Weights of a small mixture-of-experts language model, trained from scratch on English Wikipedia: 23M parameters.
Below are experts of layer 5 (counted from 0) of a mixture-of-experts language model. Rows are named router (the router's row for the expert), gate (a neuron's input weights, with its number), up (a neuron's input weights, with its number), down (a neuron's output weights, with its number) and show model dimensions 0-255. Each number is 200 + 40 x the weight over its row's rms, rounded and kept within 0 to 999.
Before each expert's rows: "comes before" lists some tokens at least twice as common just after its tokens as in all text; "mostly gets" lists some tokens that are sent to it at least half of the time. This comes from a sample of Wikipedia text that the model never trained on. Tokens count by the router's weight.

# expert 7
comes before: " of", ",", " and", " in", ":", ".\n\n"
mostly gets: "ation", " film", "ations", "ion", " life", "ism"
router,179,241,247,181,278,181,168,151,190,234,192,205,227,231,218,184,242,176,234,186,177,177,262,179,124,271,188,180,226,175,154,133,280,168,215,212,240,270,189,260,106,226,211,141,244,172,214,175,215,246,249,120,159,179,253,195,204,267,181,224,225,181,206,228,244,282,195,179,152,170,206,244,171,175,222,181,211,151,195,162,255,223,158,227,273,239,203,169,293,177,124,236,165,181,218,119,233,264,175,130,227,202,245,169,215,149,205,238,174,270,250,249,141,224,187,147,248,214,205,174,232,124,214,256,199,212,175,183,176,190,194,194,174,252,236,215,221,158,235,143,215,273,183,176,146,231,232,195,229,204,208,195,224,225,176,197,207,191,154,232,166,151,204,160,168,194,204,221,148,204,172,183,180,221,183,299,215,215,205,187,167,182,154,210,271,196,200,205,240,166,156,213,235,252,168,233,231,205,138,247,275,122,283,148,174,201,136,206,181,232,120,233,233,172,156,159,225,169,203,179,180,181,200,139,154,218,181,242,180,150,204,180,248,218,300,240,266,191,130,125,253,78,175,218,207,217,171,142,258,196,189,225,212,141,188,158
gate0,270,171,314,159,211,207,213,218,161,233,245,207,170,219,172,217,278,225,227,230,230,187,211,243,229,132,137,189,198,229,139,159,248,206,290,196,203,171,145,259,178,196,152,180,198,239,205,219,189,227,169,224,232,227,153,125,187,184,226,216,188,214,215,204,268,145,239,192,245,238,170,170,166,120,175,223,178,189,154,191,209,193,244,179,223,118,250,242,199,230,138,231,319,245,216,179,223,222,257,272,184,216,239,201,182,226,251,173,238,190,247,146,163,238,161,152,187,137,275,176,246,185,238,196,246,280,230,267,136,211,204,210,198,202,147,204,239,151,187,201,244,162,190,139,224,174,233,174,177,206,120,167,239,260,220,113,157,184,169,202,208,232,172,144,134,221,253,203,262,158,168,171,231,223,151,210,161,211,200,237,127,205,180,210,276,216,184,176,251,210,282,133,178,207,236,160,218,113,194,189,187,183,258,200,211,278,240,194,217,133,212,212,177,199,166,249,286,270,202,207,206,194,189,181,190,191,224,138,186,238,144,227,172,228,286,193,147,269,158,205,149,207,173,201,232,168,114,236,157,276,204,180,193,235,167,200
up0,210,223,257,240,202,184,212,194,162,153,202,150,135,188,194,178,166,191,259,254,247,231,212,246,217,146,162,223,209,166,185,186,197,185,166,187,187,166,199,223,237,193,250,205,284,239,242,208,187,133,200,131,256,174,149,217,249,247,169,221,167,226,230,232,163,206,208,206,163,146,213,181,173,134,160,209,260,207,196,162,277,148,155,217,212,213,120,267,245,204,153,237,284,207,256,177,150,172,186,166,130,249,242,186,90,206,144,187,235,161,197,233,225,172,221,173,255,165,199,209,198,175,220,199,234,170,276,177,187,256,164,166,185,221,177,209,232,179,199,209,199,192,149,194,230,211,121,179,140,258,180,200,164,215,228,279,174,233,219,194,173,303,112,150,260,179,199,237,255,174,231,188,178,229,173,153,107,213,150,183,85,172,207,270,160,136,204,167,142,129,152,180,141,243,245,212,211,204,149,239,216,167,254,197,218,293,244,157,170,255,173,182,185,163,181,187,193,234,157,282,149,170,157,131,258,151,231,220,185,229,212,161,229,210,258,249,196,179,181,234,125,245,185,198,169,174,244,207,283,187,199,136,222,164,154,172
down0,234,156,179,173,159,157,220,267,207,89,217,145,190,226,225,140,220,172,245,160,205,162,181,189,244,210,204,237,161,182,206,231,175,216,232,111,177,204,168,211,232,172,162,167,207,239,146,196,257,193,197,221,191,216,118,201,172,169,207,239,231,236,166,197,212,183,132,240,156,119,224,253,212,278,227,92,234,202,138,231,191,241,124,209,222,182,179,168,195,156,181,178,242,260,220,252,169,213,210,175,200,130,259,213,195,185,115,225,88,169,190,203,155,212,180,219,202,222,159,153,188,169,198,252,204,223,189,210,173,241,143,171,221,223,243,124,206,181,283,136,204,223,124,245,180,216,245,158,217,155,213,183,226,211,177,238,308,219,252,180,76,259,133,176,164,172,156,204,206,218,157,290,157,311,202,182,220,151,161,167,195,194,244,242,178,212,200,202,178,201,154,132,204,224,162,209,202,192,194,154,201,232,210,197,190,211,218,213,142,207,219,145,156,207,144,186,216,293,209,207,185,236,126,120,163,219,261,178,186,208,162,169,166,180,216,164,190,191,158,245,229,203,234,268,128,213,207,144,252,247,236,245,283,206,219,229

# expert 6
comes before: " the", " a", "1", "201", "0", "200"
mostly gets: " ", " to", " of", " with", " for", " has"
router,254,178,233,272,248,195,149,162,187,231,212,218,239,227,225,146,223,208,237,237,175,259,214,132,136,196,192,237,241,153,239,255,197,187,187,170,154,211,253,282,183,277,199,215,295,210,231,252,137,229,124,183,193,173,199,212,182,278,183,227,203,211,201,111,173,217,138,244,186,174,183,121,190,209,210,303,238,232,228,168,233,276,147,193,245,224,189,130,198,242,118,201,121,180,246,211,211,192,180,228,207,169,215,228,234,154,200,146,90,182,210,207,149,172,258,190,230,190,186,249,218,150,224,213,202,219,194,166,228,190,208,288,217,207,207,212,168,231,129,215,225,193,177,221,161,199,150,238,113,235,207,177,181,221,172,166,145,224,238,238,180,228,249,196,300,168,239,247,208,220,202,175,177,266,179,236,176,175,164,114,160,221,167,165,195,195,243,175,208,198,41,256,107,179,143,170,237,159,158,225,174,154,186,158,202,152,171,175,192,189,157,243,189,217,170,191,290,177,215,183,180,229,174,211,158,169,182,195,193,233,270,150,252,256,160,192,171,240,145,215,250,202,205,267,250,202,201,158,229,189,165,219,171,185,247,207
gate0,207,203,199,228,198,212,171,193,196,189,195,235,188,194,193,221,203,214,245,198,143,179,194,215,207,199,176,216,156,231,219,198,131,254,118,242,126,168,217,144,176,181,254,256,177,167,135,155,175,268,218,187,219,233,180,187,155,169,169,231,225,234,128,188,221,235,300,196,155,221,258,205,169,234,197,196,181,221,246,226,200,131,253,142,120,259,184,186,242,254,179,255,167,231,163,228,260,190,177,202,231,131,125,214,208,209,192,164,126,230,222,149,182,196,275,233,229,201,257,238,197,253,243,221,159,194,203,193,187,172,150,232,234,273,243,134,196,203,178,230,194,208,244,150,223,212,224,247,221,295,171,188,168,259,166,175,210,140,272,214,167,140,294,125,263,232,222,195,133,163,258,239,202,227,122,192,233,161,187,272,259,192,218,216,202,195,102,176,197,202,217,179,183,133,217,286,200,146,167,196,174,215,200,134,170,133,217,264,198,165,219,116,164,208,181,127,223,150,239,201,232,130,222,174,183,204,185,173,324,191,191,207,193,135,214,286,188,165,206,227,162,118,216,181,231,150,257,212,254,231,201,191,211,141,213,193
up0,155,193,151,208,250,161,147,139,191,228,222,207,187,168,197,173,187,246,256,273,184,226,194,152,245,228,189,234,209,218,259,269,186,299,211,225,250,227,169,164,161,120,199,192,305,167,221,131,161,250,95,164,161,270,157,207,185,140,232,179,271,238,197,190,238,249,181,231,243,153,276,213,213,294,163,169,119,201,247,216,198,188,176,231,207,136,216,155,171,231,229,254,239,216,213,184,197,174,262,258,269,230,122,247,199,226,211,234,230,276,174,155,199,221,146,236,228,169,258,124,157,221,203,173,245,238,232,263,146,231,249,172,251,174,220,187,197,200,285,136,251,224,192,263,265,253,240,195,273,259,159,200,204,139,196,187,210,168,193,177,201,153,254,162,218,176,231,180,188,205,160,205,132,255,203,198,170,156,164,203,167,145,181,193,154,211,170,242,246,147,207,202,204,108,134,179,197,207,220,186,263,225,185,153,138,121,188,248,194,162,203,217,202,242,180,120,218,185,201,178,206,199,197,197,234,212,244,196,233,178,253,192,190,181,216,177,207,215,201,236,211,233,196,232,155,263,186,173,243,178,123,232,105,226,207,188
down0,233,219,208,190,174,177,128,160,275,226,159,168,248,226,127,262,242,163,172,203,232,293,151,261,208,273,193,147,181,263,189,181,213,219,87,179,191,193,194,200,130,223,209,177,244,143,224,168,171,190,226,157,178,194,170,234,214,225,164,190,227,162,212,218,146,187,239,277,195,189,212,161,162,239,258,161,120,212,190,213,147,212,213,211,181,149,189,121,185,266,217,107,142,131,134,202,153,225,218,147,195,268,200,211,214,247,245,152,119,225,211,262,151,257,225,223,247,126,218,206,208,168,125,173,159,234,195,219,202,263,243,206,240,108,159,115,204,229,233,169,215,214,231,190,237,190,164,242,224,215,138,217,176,191,226,199,227,189,182,166,271,203,228,176,175,128,139,211,186,220,245,180,172,225,257,230,153,144,195,191,208,152,220,120,232,191,263,137,145,213,179,235,200,152,170,150,292,184,234,261,260,199,238,199,188,267,180,248,266,231,176,218,176,248,171,215,293,202,153,169,230,205,144,238,170,215,174,174,161,189,142,194,212,237,184,236,213,218,156,173,177,183,185,160,214,231,216,103,192,241,199,195,190,205,209,273

# expert 3
comes before: " |", ".", ",", "–", " |\n", ";"
mostly gets: "4", "3", "2", "0", "1", "8"
router,158,226,224,200,197,141,233,201,150,250,252,246,221,243,179,226,201,183,193,251,161,141,230,158,157,160,113,126,166,187,216,212,263,203,194,210,253,188,190,224,182,199,139,142,198,255,215,238,205,203,198,202,162,217,183,206,171,200,240,263,198,138,197,196,195,165,181,179,138,195,243,161,211,166,202,135,254,246,203,188,196,265,158,266,166,179,180,201,230,177,196,185,153,128,169,167,251,242,170,220,191,194,134,171,185,156,201,245,148,194,177,150,187,175,218,144,244,104,143,238,204,204,227,270,192,217,186,222,239,155,251,186,205,209,137,169,153,183,202,203,255,292,126,234,181,235,185,268,182,232,211,133,211,195,150,171,229,207,188,193,230,123,197,209,115,248,225,270,178,163,196,145,225,249,136,251,221,135,169,155,136,202,187,135,234,190,208,270,258,202,187,142,232,169,179,237,239,206,163,211,211,148,226,147,207,221,254,170,202,242,190,308,189,145,200,204,288,199,248,167,228,272,158,225,191,245,150,252,212,275,232,196,305,252,197,237,166,244,182,87,257,131,178,222,218,226,178,204,229,143,232,243,215,132,217,208
gate0,250,173,175,183,96,206,219,216,244,205,231,203,198,211,128,176,194,199,212,170,257,201,125,255,250,229,179,237,192,161,180,194,205,159,288,259,223,182,212,199,136,195,203,177,131,199,218,192,223,187,134,195,144,113,163,220,186,140,355,241,220,204,190,170,144,202,191,204,203,193,173,170,197,266,195,154,165,214,300,217,191,95,189,217,131,194,179,180,206,199,138,230,169,232,252,146,184,226,195,233,140,214,229,146,216,167,220,246,116,225,149,195,218,225,215,193,250,198,208,168,95,189,123,220,246,178,223,164,214,199,229,236,228,132,218,152,222,192,198,155,205,251,143,145,249,204,298,174,238,144,249,238,173,192,208,186,170,220,196,202,221,173,174,229,116,205,210,191,264,161,98,240,178,123,158,225,199,212,137,256,206,240,152,232,199,196,211,258,200,218,237,144,192,201,184,162,213,279,268,208,181,170,248,196,179,164,175,182,223,171,168,227,112,214,217,121,237,195,195,203,228,189,210,249,163,198,217,252,185,216,186,206,266,204,204,157,131,270,220,215,269,151,207,137,156,154,241,231,219,177,227,228,153,226,188,166
up0,174,209,206,216,196,212,216,218,212,181,164,189,111,207,174,215,178,230,231,214,184,242,226,196,233,184,168,158,161,188,260,133,207,214,241,216,177,199,211,250,240,209,245,250,290,234,230,182,197,175,200,280,176,191,163,203,149,216,175,190,172,259,167,242,199,208,215,237,218,240,284,236,280,133,215,251,184,247,284,233,219,258,202,239,168,181,198,193,210,227,167,142,112,187,156,221,223,257,168,227,190,191,204,182,277,206,182,160,221,270,180,205,217,241,178,225,205,163,258,201,222,165,174,237,172,160,200,219,210,197,226,167,203,148,177,245,276,146,177,205,170,171,214,192,204,258,266,208,208,174,260,213,225,171,266,131,195,210,230,222,210,157,182,214,187,186,210,281,161,127,221,250,262,145,275,193,251,109,194,202,245,172,172,226,41,205,138,247,224,199,149,211,244,193,138,177,228,252,264,235,186,181,194,223,191,177,218,156,189,126,211,203,134,201,156,163,238,143,232,191,208,169,149,275,180,206,151,253,164,173,172,138,212,181,204,93,257,245,250,219,179,96,163,204,206,156,197,228,309,200,176,161,183,265,235,266
down0,247,188,250,217,256,220,234,228,203,209,190,177,190,176,166,244,232,231,172,220,201,195,236,208,207,187,196,163,233,174,156,211,232,163,196,163,287,252,213,278,163,160,270,144,202,233,124,207,189,242,210,282,211,179,146,145,209,208,237,236,216,217,186,265,162,187,203,122,248,242,163,204,204,259,251,183,158,147,182,187,176,169,86,138,179,179,164,179,244,182,158,255,226,255,171,195,136,168,167,141,118,248,282,193,166,132,190,180,189,248,220,199,160,178,173,189,129,265,140,196,216,183,257,157,205,185,236,237,219,274,165,183,162,144,272,82,239,241,217,215,95,196,199,138,207,181,201,109,226,170,150,226,174,207,157,192,220,176,198,163,177,170,152,184,151,217,191,227,166,209,254,252,220,140,202,181,237,213,173,217,183,188,236,219,174,191,192,250,218,150,150,212,193,190,108,182,285,180,249,195,277,277,201,210,192,170,216,163,209,149,244,237,210,149,191,288,176,255,298,175,195,261,243,195,254,236,201,196,197,183,234,221,237,225,161,107,210,193,209,154,163,195,218,200,233,277,258,169,218,216,180,179,176,207,189,235

# expert 2
comes before: " ", " —", " which", " his", " −", " –"
mostly gets: " |", ")", " after", " during", "),", "In"
router,174,187,224,223,226,242,206,189,160,222,225,156,176,210,187,199,183,243,271,306,165,124,231,139,172,247,182,145,247,175,239,224,198,179,184,206,233,154,251,159,206,222,249,192,259,170,228,211,208,277,136,212,196,176,187,190,221,221,164,264,257,181,241,235,214,305,153,116,174,219,259,221,178,197,203,284,238,188,247,242,185,206,201,164,233,194,220,225,188,186,213,248,155,173,214,227,186,200,125,154,206,238,170,149,206,175,194,217,131,266,197,171,144,106,228,180,258,210,183,161,228,254,120,170,210,204,155,196,146,243,186,188,173,163,185,244,175,227,150,249,234,155,214,190,158,198,250,300,198,122,221,217,117,179,158,199,154,209,135,231,158,182,191,175,240,181,223,265,132,246,194,202,242,259,122,147,225,130,154,229,201,181,254,154,212,203,197,177,184,167,159,212,176,175,152,237,291,200,133,139,201,199,225,203,224,152,237,141,215,192,193,235,187,117,151,188,156,173,221,139,198,235,230,185,152,272,188,170,196,258,214,201,244,209,150,226,179,219,172,189,165,221,250,217,275,224,238,243,242,195,198,301,90,203,230,224
gate0,273,178,204,228,137,204,168,225,263,227,212,202,201,242,190,252,151,212,287,187,223,187,226,200,144,186,161,224,190,209,130,213,140,206,229,183,215,252,243,244,172,186,259,129,233,174,243,231,217,191,232,166,220,201,256,281,226,243,238,224,182,268,219,206,267,207,179,181,213,200,217,257,210,175,233,165,199,222,176,261,232,179,161,106,205,203,180,207,157,197,187,272,226,179,230,150,195,230,180,163,123,196,118,193,181,270,195,251,146,170,203,221,174,172,173,276,114,161,158,171,151,227,227,201,252,201,198,174,176,200,263,206,151,211,176,146,219,176,151,186,232,196,207,298,128,199,214,211,177,244,239,121,146,221,202,198,165,211,154,164,191,182,182,155,220,204,200,188,153,208,134,278,274,210,221,212,222,172,159,210,254,271,235,153,84,186,192,175,139,224,179,226,158,212,157,105,189,166,120,155,120,178,196,195,209,120,187,190,208,135,109,185,210,264,250,154,116,250,218,199,188,204,222,270,204,208,240,221,179,245,230,236,105,235,180,154,113,206,194,221,188,211,238,193,239,192,240,155,237,224,174,235,240,208,225,147
up0,171,194,177,194,232,219,207,199,171,155,158,223,219,211,194,246,194,235,198,204,173,234,271,267,157,135,229,150,172,208,191,243,267,214,209,169,214,241,215,220,200,262,158,200,166,243,202,236,207,230,178,268,202,247,247,133,227,202,208,144,150,231,232,176,138,165,173,160,188,234,214,205,188,132,191,199,170,210,230,232,250,299,206,192,225,244,261,229,204,228,243,221,170,204,104,164,203,168,225,205,262,174,174,273,176,178,164,189,176,176,163,130,199,170,63,222,205,260,209,251,147,233,239,203,166,226,238,207,163,240,232,177,160,212,159,222,181,170,248,236,206,274,247,209,114,163,234,172,260,152,194,254,220,174,230,255,222,214,119,123,215,171,178,159,183,156,196,189,222,251,195,196,204,155,223,237,226,200,225,141,156,140,229,197,225,211,167,269,273,266,226,245,197,190,203,156,189,232,167,236,267,215,159,174,169,187,143,252,211,192,221,204,78,266,146,92,191,272,177,241,185,190,197,95,217,225,207,205,152,227,257,255,189,223,205,142,196,200,203,199,254,204,237,159,169,235,160,261,152,114,184,218,162,191,110,240
down0,210,234,200,163,135,237,231,217,212,259,204,191,80,136,201,179,193,150,176,257,112,152,231,228,243,242,161,175,231,207,236,219,203,206,151,186,161,207,216,245,155,159,264,238,240,167,238,163,140,184,222,200,249,163,212,273,207,221,197,220,227,211,174,152,241,232,181,182,197,141,196,265,122,140,167,184,226,234,212,213,243,152,174,199,195,172,194,232,183,144,182,262,192,245,269,217,181,188,307,188,174,196,241,203,145,225,196,225,338,176,164,149,224,181,196,167,246,152,240,233,244,183,121,117,210,225,230,196,169,246,246,244,225,268,196,227,200,220,129,165,248,218,184,204,225,220,229,223,188,203,159,204,149,309,212,188,179,174,160,184,172,190,232,215,178,171,203,169,188,196,93,156,251,185,153,125,178,235,201,117,218,111,214,199,163,160,145,224,226,205,187,223,264,226,245,133,196,112,183,197,174,154,239,129,230,216,217,217,277,148,215,185,270,306,211,230,173,169,152,177,163,172,233,250,195,142,166,257,183,188,154,146,242,167,191,171,189,199,213,199,237,206,228,226,241,158,241,191,240,163,212,186,238,192,237,171